{"d_shared_expert": 0, "lr_router": 0.000766, "positions": "rope", "init_std_qkv": 0.0233, "init_std_down": 0.0}
Below are experts of layer 8 (counted from 0) of a mixture-of-experts language model. Rows are named router (the router's row for the expert), up (a neuron's input weights, with its number) and show model dimensions 80-159. Each number is 128 + 32 x the weight over its row's rms, rounded and kept within 0 to 255.
After each expert's rows: a language model's description of what the expert responds to. This comes from a sample of Wikipedia text that the model never trained on.

# expert 15
router [ 80 125 148 207 118  82 167 161 175 137  96 114 126 123 142 126 118 119 143 160 147 139  75 133 138 191 127 188 110  96  92  93 147  98  50 159 122 117 129 168 147 152 160 142 125 146 140 140 138 184 101 145  83 139 141 135 106 204 131  89 109  78 110 157 105 104 131 109 125 133 114  84  77 113 106 125 121 176 136 179]
up0 [ 91 107 134 182 116 170 109 141 116 163 117 158 120 197 155 146  70  99 138 152 175 200 141  76  83 125 137 114 153 128  92 143 115 195 187 125 134 153 109  88 127 149 201 148 113  74 156 140 186 132 131 126  95 143 137 112 123  90 194 137 167 119 146 140  88 105 193 119 144  97 109 110 148  51 139 150  98  87 131 132]
up1 [191  90  96 188 140 137 131 209 127 122  94 135  88 140 140 100 141  86 177 124 184 169  79 115 112 147 112 120  79  91 104  91 141 150 123 121 130  90  86 115 101 137 117 146 144 107 159  75 184 157 109 129 117  58 117 137 144 146  92 108 131 132 132 152 132 143 152 129  74 122 130 169 133 112 139 115 102 146 141 182]
up2 [ 89 106 144 155 154 167 144 112 147 132 128 126 123 164 130 147 113 150 114  91 134 164 192 145 121 127 141 123 115  61 126 128 153 141 144 106 113 115  92 154 158 141 124 140 136 101 107 154 154 156 152 148 124 162  97 105  77 134 192 135 112 120  74 151  77 128 139 102 132  98 141 131 117 138 162  95 197  83 110  83]
up3 [103 123  85 141 173 153 116 100 194 127 132  87  42 200 122 119 145 135 156 156  97 145  89 164 101 163 137 133  74  78  64 168 183 143 144 134 114 143 115 111 110 135 143 167 109 179  56 144 137 169 116 167 140 142 123 100 170 130 170 118 163 161  86 178  74 147 155 181 171 116  97 138 110 184  79 102 145 125 124 174]
up4 [ 87 110 149 148 114 102 146 135 173 107 132 181 153  70 125 157 118 105 144 144 155 168 120  61 146 100  99 107 159 173 164  67 143 134 100 138 122 125 123  69  98 144 181  81  81 152 144 101 179 184  79 121  85 126 190 142  50 192 133 160 171 122 184 120 138 101 131 189 130 118 102 135 101 134 122  69 143 107 142  87]
up5 [ 67 119 139 167  81 137 101 123 116 114 154 147  37 167 152 140 135  92 127 164 106 131 140 126 116 175  95 179 134  72 165 125 149 128 133 170 120 165 107 184 148 121 156 141 138 113 126 168 166 171 113 162 140 143 104 177 141  84 128 133 142  88 135 126  91 149 125 106  39 102 156 138  99 142 146 166 133 130 147 187]
up6 [103 113 137 180 109 127 134  91  90 110 108 202  28 134 178 144  59 114 150 131 113 163 144  98 171 114 117  93  92  98  96 130 141  84 168 144 141  92 114 121 151 126 140 125 119 144 130 156 175 125 168 159 108 211  70  61 129 180 169 182 118 118 144 149 165 117 134 139 103 116 103 189  53 102 158 150 160 158 120 156]
up7 [ 83  98 102  80 160 160 124 157 126 115 118 119  51 137  77 140 154 113 100 106 148 129 149 147  82 143 197 144 105  77 133 156 132 137 147  81 114 152  96 140 135 131 148 106 141 131 127 162 175 191 133 148 162 142 126  96  60 176  98 180 134 115 121 176 130 187 130 137 102 121 130 113 170 148  64 119 137  94 191  74]
up8 [ 86 147 145 118 159 118 117 156 182 124 190 112 128 146 107 184 148 114 127 174 164 143 189  85 102 113 125 205 160 100 132 150 109  71 151 115 121 138 171 134 185 100 140 158  58 152 147 105 122 180  92 143  60 119 126 140 160  90 123 153 117  89 186 187 128 111 128 109  42 149 135 128 167 137 116 151 143  86 135 148]
up9 [108 107 121 112 182 106 148 151 108 109 111  97 115 134 137 125 107 117 161 131 168 125  86 143 120 181 152 122 127  71 130 115 154 168 130 189 107 147  73 124 179 168 166 155 132  71 187 110  50 182  93 151  79  94 155 120  86 124 119 134 103 134 133 149 132 134 135 106 144 144 103 169 120 102 161 140 161 187 109  74]
up10 [107  98 149 200 121 153 126 169 125 168 118 146  77 101  95 177 124 154 103 128 185 165 130  78 113 117  95 178  74  99 130 145 114 103 139 150 125 144  85 150 127 180 107 154 118 183 141  81 230 112  96 177 138  69 124 123 155 100 132 150 139  83 181 107 111  90 155  90  94 148 126 177 172 144 104 108 139 132 108 146]
up11 [139  94 116 161 146 114 107 164 149 141 102 111  78 139 128 132  99  84  91 160 145 112 110  97  87 107 150 125 137 112 105 101 108  81 182 174 122 173 162  89 108  68 120 130 120 104 173 149 156 146 161 174 102 145 118 144  86  67 157  94 170 140 137 154 166 102  99  98 138  93 145 123 128 111 136 105 100 196 199 155]
up12 [ 99 110 110 143 127 138 131 155 144 153 139 140 156 176 116  98 133 134 149 111 190 178 109 135 149 166 108 158  96  81 119 102 122  96 112 130 126 193  72 122 156 207 160 150 103 114 143 152 183 143 143 151  92 110 125 153  97 159 113 143 128 176 225 177 125  97 190 114 127  80  54 119 119 132 137  99 125 151 168 142]
It responds to: Spaces before numbers

# expert 9
router [101 136  73 170 127  69 125 119 163 148  98 152  90 129 146 171 120 165 165 145 109 122  85 137 134 148 120 163 120 127 145  95 122 119 121 113 188 150 114 148 150 142  96 145 133 144 102 144 158 164  95 148  91  97 116 103 120  80 123 122 161 142 110 189 117  93 138  73 133 121  55 125  93  99 130  76 158 112 128 213]
up0 [111 146 140 151 117 133 130 150 104 156  93 111 152 158 186 134  93  95 129 181 228 135 151  78 120 110 116 129  81 160 113 144 140 157 191 111 114 116 147 127 147 134 141 114 126 105 188 170 143  75  96 125 111 195 175 134 117 146 143 194 118 119 117  90 151 132 142 131 111 133 135 133 186  42 113 108 191  87 115 154]
up1 [122 153 138 124 133 170 152 217  94 122 168 154  91 187 126 132  91 107 132 145 213 174 133 159  85 126 140 153  69 139 116 110 127 138 188 137 135 163 100 141  99  96 135 166 109 127 136 135 128 145 106 163 127  94 131 156  97 122 176 130 138 102 151 190 122 156 163 127  95 150 127 111 147 108 149 131 105 143 135 104]
up2 [ 96 118 164 141 166 103 178 146 146 161 147 121  95 171 147 137 147 179 112 109 133 173  88  88 151 126  90 121  98  56 103 141 133 185 148  91  91 119 102 113 132 151  88 119 149 127  70 163  92 180 164 153 123 127 121  90 124 133 185 175 177 126  87 146 133 170 106  94 132 111 104  95 127 140 126  96 108 167  99  98]
up3 [117 140 115 136 139 120 101 134 171 136 135 118  98 247 160  72 104 122 144  67 120 133  71 117 116 157 141 124 100 142  84 128  89 143 129 132 111 170  35 125 121 170 154 161 182 130  78  77  91 133 120 148 165 161 170 111 158 144 171 135 144 158  78 137 132 154 117 138 165 101  91 156  81 154  79  79 103 117 145 131]
up4 [ 78 174 104 141  90  72 137 103 181 155 138 143  87 117 166 123 140 132  87 184  94 147 172  82  70 125  89 138 135 151 133 154 160 102 119 121 115 147  92  86 208 143 128 142  87 154 130 181 165  98 123  87 113 193 137 161 131 152 124 106 178 106  93 164 136 112 161 117  78 124  89 126 152 107 161 152 157  95 114 126]
up5 [113 129 119 139  74 151  55 131 200 117 147 127  39 154 124 135 124 141 148 154 141  86 107  94 121 161 136 132 129 128  87 141 100 133 113 201 163 172 126 193 140 127 165 161 155 131 130 128 133 119 138 135  91 120 110 159 105  95 132 145 121 161  73 106 131 144 123  81  74  27 154 132 160 131 122 135 124 142 133 147]
up6 [ 90  95 122 114 112  95 160 149 125 119  55 172 105 153 123 144 112 124 184  73 124 200 111 127 200 115 125 133 123  89 118 142 132  74 172 135 140 143 142 140 147 154 147 127 137 100 153 172 179 158 128 131  86 153 138  50 146 106 187  91 117 110 147 113 164 123 152  89 151 159  93 141  79 122 119 102 133 142 156 133]
up7 [ 88 103  98 118 170 104 158 178 178 122 172 137  96 104  52 152 139 116  91  94  99  79 165  84 119 117 135 125  48  94 128 138 118 165 120 143 120 134  74 122 194 152 141 153 107 171  98 136 199 182 164 122  99 180 114 127 113 147 120 124 180 171  71 135 152 131 137 156 132 131  87  94 135 118  55 106 182  98 105 155]
up8 [130 129  93 136 150 150  99 100 134 126 153 106 134 110 159 130  86 162 152 117 158 107 196 158 104 170 100 188 195 171 112  91  85 110 129 140 119  89 191 132 145 132 151 130 147 111 160 144  94 164  76 118 101 154 147 124  49 111 127 177  82 143 123 164 165 108  97 135 120 140 120 100 154 110 117 164 180 124  62 164]
up9 [131 137  98  93 177 148 136 100 153 105 130  56  95 120 143 119  34 138 108 135 110 172  86 134 126 208 132 108  80 127  94 124 110 103 157 191 128 181 103 105 157 148  77 184 111  79 117 142 113 186 114 118 103 119 191 132  46 147 170 109  78 154 106 138 134 132 131  70 115 156 122 160 119 140 124 131 121 159 150  74]
up10 [120 162 131 134 146 116  93 194  95 128  85 126 131 126 182 224 121 115 141 141 133 122 117 114 119 127 118 138  85  90  96  74  84 142 124 167 164 109  69 131 145 124 142 109 122 196 121 130 154 135  61 151 104  49 166 125 149 122 153  85 101 106 132 131 106 116 178  60 119 150 101 149 149 126 135  90 170 137 102 182]
up11 [112 120  87 175 168 131  93 136 151 112 127 130  66 101 219 175 129 106 118 183 191 135 156  71  99 159 155 208 106  74 103  84 104 135 144  94 130 135 151 134 158 123  99 166 149 113 123 127 160 157 159 134 123 158 131 117  81 130 178 143 157 160  84  93 118 112 114  68 109 118 145 169 133  68 134 150 137 216 173 124]
up12 [175 106  87 151  95 150  99 169 148 181  96 139  81 140 120  82 142 109 198 133 124 168 141  63 112 158 134 174 177  90 151 158 184  88 132 149 158  93 139 113 132 161 122 121 144 126 164 173 158 103 111 186 126 123 130  88 164 164 103 110  97 125 125 141 119 124 133  94  93  60  47 111 145 112 101  84 101 161 143  87]
It responds to: Table headers and field labels

# expert 1
router [ 95  93 144 187 133 114 145 152 157 158 122 131  92 126 152 142 121 100 142 127 127 161  92  92  85 139 106 141 134  82  99  85 170 110  98 194  97 149  81 140 184 148 162 173  74  77 121  90 157 153  96 204  90 115 118 148  80  92 146 143 147 136 112 117 101  52 145 108  80  56  89 133  78 104 103 143 135  99 159 136]
up0 [158 126 153 138 149 178 145 178 145 149 150 186 153 177 144 173  74  96 105 154 215 152  95  66 123 134 138 144 146 135 107 126 180 146 161 129 136  90 151  72 131 128 101  95  91 127 153 119 169 112 104 120 152 157 133 140  97 156 185 126 142 108 143 125 149 146 145 122 130 110 121 167 157  73 185  92 128  75 161 152]
up1 [162 155 107 118 163 173 140 182 123 127 163  59 118 216 149 127 128  81 142 165 210 145  75  92 126 156 134 163  93  70 103  96  89 116 181 101  92 117 123 155 108 131 109 134  93 133 165 102  96 171  79 167 106  96 147 147 156 141 134 141 148 145 162 163 118 153 135 101  84 163 137 126 134 111 132 147 123 148 105 113]
up2 [111  91 141 122 172 174 140 127 134 133 147 129 145 151 145 144 105 180 110 135 125 139 174 113 132 141 166 112 129  61 100 134  95 140  86 109 114  93 101 160 153 154 142 126 138  75 133 133 117 145 158 126 107 165 137 119 115 114 176 152 122 163 100 154 132 121 133 126 139 115 138 121 125 167 164 109 109 149  66  99]
up3 [123 172 118 113 155 117 114 100 161 131 107 169  73 168 125 125 107 112 167 150  66 128  58 111  46 145 192  92  75 125 136 125 112 152 118  59  81 125 125 147 118 145 144 139 133 114  67 155 144 170 151 167 158 145 124 151 151 133 177 132 160 111 102 139 101 171 107 103 157 105 108 140 133 108  80 129  60 127 141 148]
up4 [136 139 112 133 127  94 143 146 126 164  99 107 157 105 138 175 115  68 128 154 148 166 126 117 134 117 161 155 138 180 124 125 101 159 137 118 108 143 149  72 114 148 135  81 120 121 130 172 187 171 112 113  89  92 173 153 145 176 158 102 184 137 137 154 115 139 161 127 146 139 134 116 133  99 119 123 148 125 124 112]
up5 [ 85 124 116 175 120 113  94 143 192 114 125 119  73 135 138 104 160  96 124 101 133 135 124 150 106 117  49 118 101  70 169  97  92  90 154 191  79 204 123 151 164 120 139 201 122  82 113 128 142 176 104 210  89 138  85 145 163 104 134 141 110 142  90 115 112 170 133  71  85  83 103 139 117 110 107 167 104 141 148 146]
up6 [ 91 112 136 132  91 116  96 143 157  85 149 168  37 180 139 140 131 138 138 134 137 165 127 128 183 161 171 147 126  73 119 113 164  70 130 153 200  78  51 127 172 124 106 180  97 138 150 152 139 177 143 168 111 182  53  16 168 126 149 136 109  90 147 145 142 153 142 155 119 137 122 132  78  94 125 143 149 159 140 143]
up7 [125 105  96 116 180 159 109 132  87 111 130 168  55 115 139 161 160 125 126  85 144 114 165  66 100 161 109 130 149  88 126 186 127 208 116 102 158 132  56 163 155 101  93 156 169 117  80 177 160 125 104 179 138 124 178 155 103 125 122 105  55 139 117 132 124 157 179 122  95 140 121  98 120 150 133 142 139 136 145 121]
up8 [ 86 204 111 138 145 109 116 109 158 131 120 120 133 119 121 159 102 126 164 121 146 141 147 136 103 213 158 151 150 145 130 167 148 150 114 112 121 151 104 125 131 125 141 162 124 117  71 139 142 169 117 132  98 110 102 110 101  70  93 149 126 128 104 140 175 126  97 144  90 119 136  79 175  92 159 142 171 174 121 146]
up9 [138 137 120 104 176 147 130 125  75 159  58  63 110 152  92 135  59 145 166 144 135 141  40 183 107 148 129 139 131 106  74 148 114 156  86 148 101 107 119  99 146 148 147 146 152  68 161 123 118 199 112 171 127 114 162 116 116 173 123 137 119 150 118 148 169 105 117  98 133 117 124 189 148  97  89 156 101 138 135 112]
up10 [127 125 132 132 151 150  78 159 127 166 104 171  91 111 156 112 128 128  87 193 181  99 128 110  87 184  98 195 108  94  88 117 112 157 126 170 142 154  61 135 100  98 164 135 111 196 143 129 139 139  89 100 118  74 160 119 157 112 138  88 124 113 152 126  94 126 199 124  80 127 146 162 189 154 162 102 156 186 153 130]
up11 [104  99 138 142 156  95 114 119 151 134 151  96  68  95 135 142 104 114 147 123 162 152 148 115  49 116 109 136  88  79 170  61  96  82 156 127  94 141 140  89 150 109 114 216 122 113 113 118 154 172 127 158  74 142 130 144 131  96 183 133 149 164 114 139 109 101 116  66  99 105  91 146 135 118 158 145 133 140 167 101]
up12 [131 134 112 199 148 117  72 177 145 138 119  83 111 143 170 145 158 132 131 152 129 121 104 109  88 141 137 170 106  99 119 126 178  93 112  82 133 116  71 124 110 151 178 121 131 169 179 182 131 145 107 161 115 139 122 108 139 134  73 109 107 133 192 185 122 129 211  96 143 101 114 110  99  83  35  81  73 169  91 119]
It responds to: Sentence-ending punctuation

# expert 8
router [ 76 152 109 190 120  98 150 105 181 172 123 142 142 205 163 135  97  88 141 130 145 181 100 139  57 125 131 165 110 140  94  60 161 139  85 134 115 164 126 207 122 176 118 183 131  56 102 181 114 105  75  98 135  87 138 106  90 125 135  85 124 115  61 161  60 123 156 114 104 130 102 106  91 156 101  88 133 102 210 123]
up0 [114 157 139 123 175 136 126 167  66 165 145 102 141 222 123 209  49  85 121 204 175 122 121 119 131 106 136 108 104 110  87 136 187 142 163 122  59 147 132 127 175 103 163 102 150 127 169 120 189 138 129 106 119 159 168 168  88 107 153 139 113 116  95 144 160  76 173 102  69 161  88 175 136  55 139 117 148 109  89 180]
up1 [172 110 135 103 186 120 143 185 108 114 117 129 115  98 123 139 102 169 157 132 213 192  98 129 104 180 102 114 102 130 155 116 110 126 147 114 161  76 131 165 108  58 138 203 129 119 166 114 155 218  84 122 113 112 124 120 162 140 133 160 142 126 200 153 104 163 109 118  73 117 125 147 147 108 114 114 115  71 158 145]
up2 [161  77 156 152 166 159 130 123 135 105 153 132 116 169 111 111 166 157 107 120  87 189 104 128 109 113 162 112 130  64  88 120 120 128 124 109  79 133  87 122 136 148 126 130 145 116 120 128 129 116 114 131  72 203 110 126  79 123 170 179 141 153 115 151  92 137 120  98 162 111 151 149 119 153 183 112 143 139  91 109]
up3 [100 177  88 115 150 121 119 113 175  95 136 157  78 202 104  90 125 154 128  82 122  98  72 125 106 178 174  96 124 133 137 137 120 159 126 154 127 117  39 146 134 160 124 123 163 148 161 122 164 156 135 166 140 117 135 139 162 154 135 145 130 148  85 173  79 117  88 169 150 124  43 135 114 161  80  85 135 132 150 140]
up4 [125 156 140 137 129 135 129 189 181 144 144 100 134  88 155 111 170 106 121 191 126 113 124 103  89 112 126 131 115 194 121 141 144  87 162 157 113 114 126 127 173 119 153 111 124 176 127 148 144 115  86 128 152 134 167 147 140 217 104  85 140 135 112 175 164  86 188 167  94 148 106 173 131 120 164 118 127  99 166 124]
up5 [108 112 168 165  48 158 129 156 157 120 172 141  77 152 199 139 101 116 129 148  90 114 131 128 100 118 116 124 120 127 141 100 128 136 152 170 130 189 121 182 128  94 151 156 156 131  76 107 155 202 116 147 117  98 128 127 128 140 135 171 120 156  97  73  66 129 175 128  80  44 148 151 149 134 137 159 155 124 114 151]
up6 [ 82 115 101 111 129 130 143 138 112 136  90 169  79 146 119 127 137 152 141 106 135 175 114 131 181 118 144 118 112  81 141 102 141  67 175 168 145  86 100 169 149 122 105 180 112 121 122 146 161 167 117 107 165 174 103  67 149 108 110 135 113 124 155 156 161 139 132 103  22 131 106 183 127 111 128 109 171 184 161 204]
up7 [ 92  94  89 127 149 143 124 143 163 112 171 124  80 164 114 130 156 146 126 116 111 136  98 103 114 109 162 120 115  94 164 134 100 119 107 120 113 138  86 185 140  75 107 151 143 127 133 155 177 166 132 139 132 147 121 103  84 137 108 164 193 141 113 149 167 153 177 151  77  93 131 116 135 137  85  93 187 119 146  79]
up8 [104 189 153 155 146 145 115 152 168 238 150 108 175 156 116 133 135 172 164  91 117 173 201 131 106 187 169 138 136 112 147 127 100 121 111 126 152 112 155 122 188  84 160 155 100 155 162 134 137 142 101 166 123 158 132 127 149 108 126 170 132 142 194 116 157 121 143 141  80 105 160  97 169 159 167 137 122 143  99 134]
up9 [139  94 123 113 136 129  99 167 131  77 136 123  86 169 155 160  63 124 193 138 140 112  77 181 128 136 148 171 101 110 167  85 128 132 131 191  90 130  59 126 127 154 126 168 141  41 160 155  96 215 136 125 125  74 154 143 134 139 116 192  96 128 130 177 154 141  90  95 159 114  80 169 141 101 190  96  98 163 133 113]
up10 [110 104 119 179 169 122 107 140  77 139  62 150 123  97 158 124 117 164 121  92 132 109 162  78 116  90  84 162 155 102  76 143 117 123 107 162 160 155  52 138  98 109  84 134 118 132 154 112 184 199  62 153 118  74 180  89 133 187 151 114  62 121 186 190  69 102 141  71  95 139  60 165 101 128  79 128 151 129 190 128]
up11 [121 130  96 155 235  95 138 142 141 121 178  95  91 139 147 172 112 125 123 145 137 100 131  95 123 136 128 144  98 121 140 122 158  98 135 117 170 173 134 101 128 110 119 144 172 133 140  92 207 170 204 128 136 187 155 128 106  89 163 147 158 121 106  89 110 119 141  43 138 119 118 162 148 119 139 130 117 213 169  72]
up12 [119  93 102 165 128 156 101 143 134 153  99 121 114 104 155 113 156 147  94 120 132 143 135  97 100 165  75 155 146  90 147 176 162 100 146 113 103 116  96 126 198 153 108 116 123 115 146 144 224  87  77 141  69 121 110  94 179 121  83 111 145 133 145 194  53 146 141  80  96  69  70 117 122  82  90  87  66 153 119 161]
It responds to: Table pipes and numbers

# expert 10
router [ 68 148  94 169 186 142 121 161 142 155 103 125 106 162 152 133  92 135 169 157 168 112 106 137 108 168 136 158 176  94 164 122 147  77 124 127 122 122 105 133 200 223 139 145 135 146  79 129 158 123 106 134 120 116 138  90 123 155 137  82 116 111 139 182  87  67 192 123 116 121  84  82 102  98  80 119 142 121 151 153]
up0 [145 103 151 125 136 122 133 152 106  42 192  98  85 158  87 184  63 132 154 178 224 132 123  97 108  89  99 145 158  41 131 137 165 157 170 116 143 160 127  98 123 114 161 112 108 100 154 173 189 131 137 118 116 165 144 133 107  86 157 124 103 114 129 104 149  76 181 150 198 112  82 117 145  93 169 112 132  93  91 194]
up1 [167  57 104  98 144 114 128 214 134 118 120 159  62 187 112 181 118 123 145 131 169 156 121 115 108 196 121 118  94 111 121 100 106 114 177 121 152  89 144 132 118  92 107 137 112 129 148  77 144 173 112 100 126 121  99  91 163 157  94 199 142 152 157 153 121 173 151 117  61 119  99 119 132 106 133  90 158 154 148  87]
up2 [124 126  96 126 155 152 139  95 137 123 112 195 110 168  78 146 123 157  80  84 154 119  97 117 124 122 160  75  95  70  90 128 110 125 113 181 138 144 141 158 106 155 134 143  94 133  76 137 147 134 161 153 106 119 129 115 125  79 148 135 178 176  84 147 136 120  76 112 118  70 100 138  88 177 156 107  93 149 154  67]
up3 [108 108 103 116 122 148 160 109 143 141 175 109  67 143  95  75 129 159 200  99  93  98 127 157  79 146 154 179 115  81  73 178  99 133 152  97 164 162  90 131 142 212 162 159 132 131  94 138 157 170 148 135 131 105 117  78 172 122 104 136 186 158  78 113  79 112 120 154 189 144  83 128 137 163  84 117 100 135 139 124]
up4 [132 132 134 175  97  88 123  91 157 112 150 139 125  83 134 111  76 115 120 147 141 162 128  94 116 129  71 104 124 193 153  74 137  95 122 143 152 139 113 105 154 179 132 133 114 125 148 142 211 127 118 114 103 124 102  80 135 141 176  73 179  96 121 113 128 140 145 163 164 108 132 120 116 139 125 164 104  93 126 131]
up5 [118  72 109 162  96 133 114 138 115 107 139 149 114  93 120 158 147 177 142 128 112  91 113 172 164 168  72 109 121 121 183  83 121 158 155 146 167 151 152 198 134 146 120 191 116 102 119 114 125 136 110 147  94 177 115 184 115 129 136 148 120  88 144 114  79 171 167  61  91  75 147 140 102 129 144  98 117 127 159 140]
up6 [ 98  90  82 117 135 127 128 125 104 111 117 201 103 146 170 146  99 148 107 111 152 154  89 122 159  97 182  91 157 102 145 139 130  62 128 163 187  84  59 142 154 110 102 107 118 110 154 175 164 141 136 120 138 120 110  48 137 154 134 106 101  97 133 186 140 149 141  96  85 144 112 140  90 109 142 126 111 152 190 217]
up7 [116 117  83 113 159 115 165 135 116 110 107 139  69 128 107 148 117 170 124  88 158 113 145 117 102 100 180 106  88  93 136 127 107 136 119  95 103 132  58 156 176 119 114 142 164 151 102 205 149 174 136 177 138 106 125 115 122  87 140 149 177 201 146 140 130 148 166 143 140 126  94  90 157 140  88 200 151 139 137 134]
up8 [ 78 185 128 139 156 151 106  77 195 105 135 154 137 141 138 108 114 117 119 134  96 170 104 142  80 123 120 135 158  72 113 133  80  95 143 114 144 130 117 107 132 135 166 134 105 141 168 160 120 139 131 133  91 121 127 161 104  85 208 123 105 174 165 114 162  76 108 115 140  84 174 124 149 142 143 136  95 155  83 148]
up9 [117  99 105  92 177 117 114 156 126 105  91 111 130 131 108 106  76 151 161 129 121 104  98 115 136 155 165 163  97  90 116 129 142  98 129 174 115 174  83 119 107  94 106 182 118  22 188 158 120 211 105 180 128  93 125 127  82 147 138 120  83  83 120 207 121 117 119  51 113 100 123 155 145 115 126 103  93 130 125 119]
up10 [125 118  41 188 126 139  98 133 146 111  47 115  78 132 149 134 126  83 106 129 189 115 112 111  95 177 138 171  82 106  60 144  99 128 114 211 132 182  42 186 129 144 134 141  50 168 151 130 190 141 119 141  92  88 158 133 142 149 121 103 194  86 139 148 123 116 170 105 134 125  93 109 128 135  57 181 178 150 178 157]
up11 [ 95  91 113 172 148 112  85 176 151 119 163 111   9 157 132 149 132 124 118 196 143 114 112  93  78 147 107 132  97 122 146 104 132 112 144 126  96 153 144 146 170 180 155 187 151 148  73  89 164 149 127 146 112 191 144 130  87  76 184 127 156 168 124 125 102 142 111 101 115 135 113 168 112 119 142 103 119 202 146  73]
up12 [143  86 134 155 176 124 175 117 177 157  86 115 164  86 165 131 149  64 164  74 208 177 155 128 128 181 105 173 142 114 115 142 146  83 117 143  88 142  96 108 127 124 123 113  88 104 168 181 161 102 132 183  60  91 129 112 145 121 105 134 104 184 156 176 118 114 149  79  50  65  79  99  98 137 132 107 119 140 152 107]
It responds to: Location prepositions and places

# expert 11
router [114 140 111 187 132 123 125 146 142 160  85 161 103 150 184 145 109 120 123 195 147 161  38 110 126 109 148 149 160 137 150 108 151 105  72 177 110 159 104 138 163 153  80 141 157 129 126 156 114 135 117 128  49 123 181 152  90 173 164 117 176 100 166 153 117  68 175 119 116 108  57  78 130 103 139 140 121 125 125 166]
up0 [115 186 176 139 131 102 138 126 112 146 121 155 134 170 133 156  59 104 133 115 166 153 142  31 153 115  42  69 151 100 133 172 152 151 173 185 118 131 119  79 117 140 169 116 122 108 112 138 139 144  97 161 130 148 147 149  74 119 130  97 165 119  95  95 114 110 165 124 131 114 138 101 106  68 144 144 163  72 120 182]
up1 [152 140 114 116 193 143  71 246 118 152 154 113 102 198 165 173 109 157 147  99 186 155  93 131 117 147 169 113  28 142 164 131 135 132 144 158 173 123 132 160 121  92 155 162 123 104 186 103 149 137 104 155 129 139  74 139 150 167 125 124 115 156 141 143 134 177 105 121  55  77 168 131 158 131 134 157 143 125 121 104]
up2 [ 78 145 104 154 171 170 145  95 102 120  69 214  98 163 114 117 144 139 139 105 114 125 154 136 159 102 145 105  98  89 106 129 116 142 134 137  85 117  94 151 143 106 131 166 129  76  90 187 133 198 162 169 138 123 129 126 102 131 168 191 176 178  44 154  86 172  89  91 172 160 125 157  72 144 148  89 162 115 127 134]
up3 [114 111 134  99 167 143  72  87 120 132 148 115  80 214 118 104 119 163 149  88 113 136  75 116  60 150 167 104  97 102 131 143 124 145  98 116 103 155  66  90 120 135 158 193 151 130 136 134 121 174  97 157 203 155 121  88 147 125 104 132 172 135 129 154 140 153 165 166 152 131 108 112 171 128  91  88 110 119 174 166]
up4 [ 91 113 120 139  96 104  99 127 161 105 128  83 109 105 140 156 100  85 140 146  81 158 157 107  45 193 185 150 165  86 118  94 149 108 119  66 157 125 161 123 100 105 173 114 126 190 120 114 186 156 105 152  81 112 162 129 120 127 166 124 140 155  96 125 159 143 125 136 118 125 127 140 120 149  77 126 159 125 117 105]
up5 [123 112  95 150  70 159  87 144 131 142 157 103  43 145 149 140 126 108 148 112 132 150 109 132 115 139  47 139 111 110 173  60 118  96 156 176 130 135 136 190 145  90 147 156 172 120 120 128 139 139 128 198  45 134 128 169 182 103 130 160  92 135 116  94  96 122 106 108  72  85 179 178  79 116 164 139 111 147 150 151]
up6 [ 74 110  84 114 105 100 135 131 134 127  77 178  51 110 201 108 173 120 134 102 120 173 171  69 142 124 167  95 134 108 113  98 157  89 136 147 179  95  79 126 150 104 113 128  92  98 129 161 170 191 130 111 129 183 122  90 129 179 150 115 105  94 145 174 111 137 129 100 115 131 101 151  96 101 144  92 150 178 167 189]
up7 [141  91 101 125 220 120 133 174 138 119 139 199  97 144 130 166 140 104  77  94 164  81 139  95 108  89 117 145 108  60 127 127 150 154 193 171 137 143  71 145 189 116 105 175 138 137  76 154 172 150 166 135 101 100 132 135 141 135 141 116 176  89 116 166 112  99 192 166 110 126 121  79 130 183 101 133 128 124 126 144]
up8 [130 206 124 124 132 163 108 122 133 133 127 101 108 137 156 152 132  94 126 114 138 133 166 109  76 138 158 115 155 153 119  99 105 125  50 153 137 175 143 148 195 112 177 133 154 177 150 152 133 172  73 127  80  93 143 121  94  71 174 162 119  84 153 106 159 150 163 160 113  89 180 112 116 134 117 145 137 133  87 123]
up9 [ 69 133  60  85 205 132 146 131 150  92  97  93 139 148 106 119  91 110 164 109 147 150  78 122 150 108 187 165 104  71 116 126  75 132 115 188 110 168  82  99 154 180 112 136 150  70 136 149 136 222 119 137 121 132 153 107 104 124 163 138  87 143  99 181 150  98 126  83 155 123 152 144 135 114 146 123 114 154 133  91]
up10 [153 105 114 174 140 109 117 145 162 145 108 102  76  95 180 132 158  96 118 176 129 126 178 127  94 135  90 166  71  83 109 162  89 115 136 178 118 175  79 160 128 136 114 134  94 164  80 117 167 143  94 128 100  22 156 126 189 135 121 156 132  74 122 104 142 121 193 100 100  87 135 115 147 110  74 107 148 170 127  86]
up11 [ 98 134 123 119 123 152 101 156 128  89 131 119 117 108 170 151  86  72 132 176 136 103 113 116  81 144 126 175 148  83 149  95 127 102 110 141 138 153 104 144 134 123 116 120 115 120 127 109 186 130 138 168  90 163 135 164  80  89 195 155 119 138 128  95 104 112 109  79 145 102 119 134 175 107 149 119 126 162 137  87]
up12 [ 93 127  64 169 136 105 124 146 174 109  99 126 162 102 159 121 130 112 149 119 136 168 116  92 132 147 109 133 156  51 150 155 134  79 148 124 115 149 115 130 184 135 130 143  79 102 147 167 180 158  94 176 114 114 125  85 176 132  89 155 142 157 120 191 120 113  99  64 132  65  80 105  72 115 111  89 109 172 135 129]
It responds to: In, with, suffixes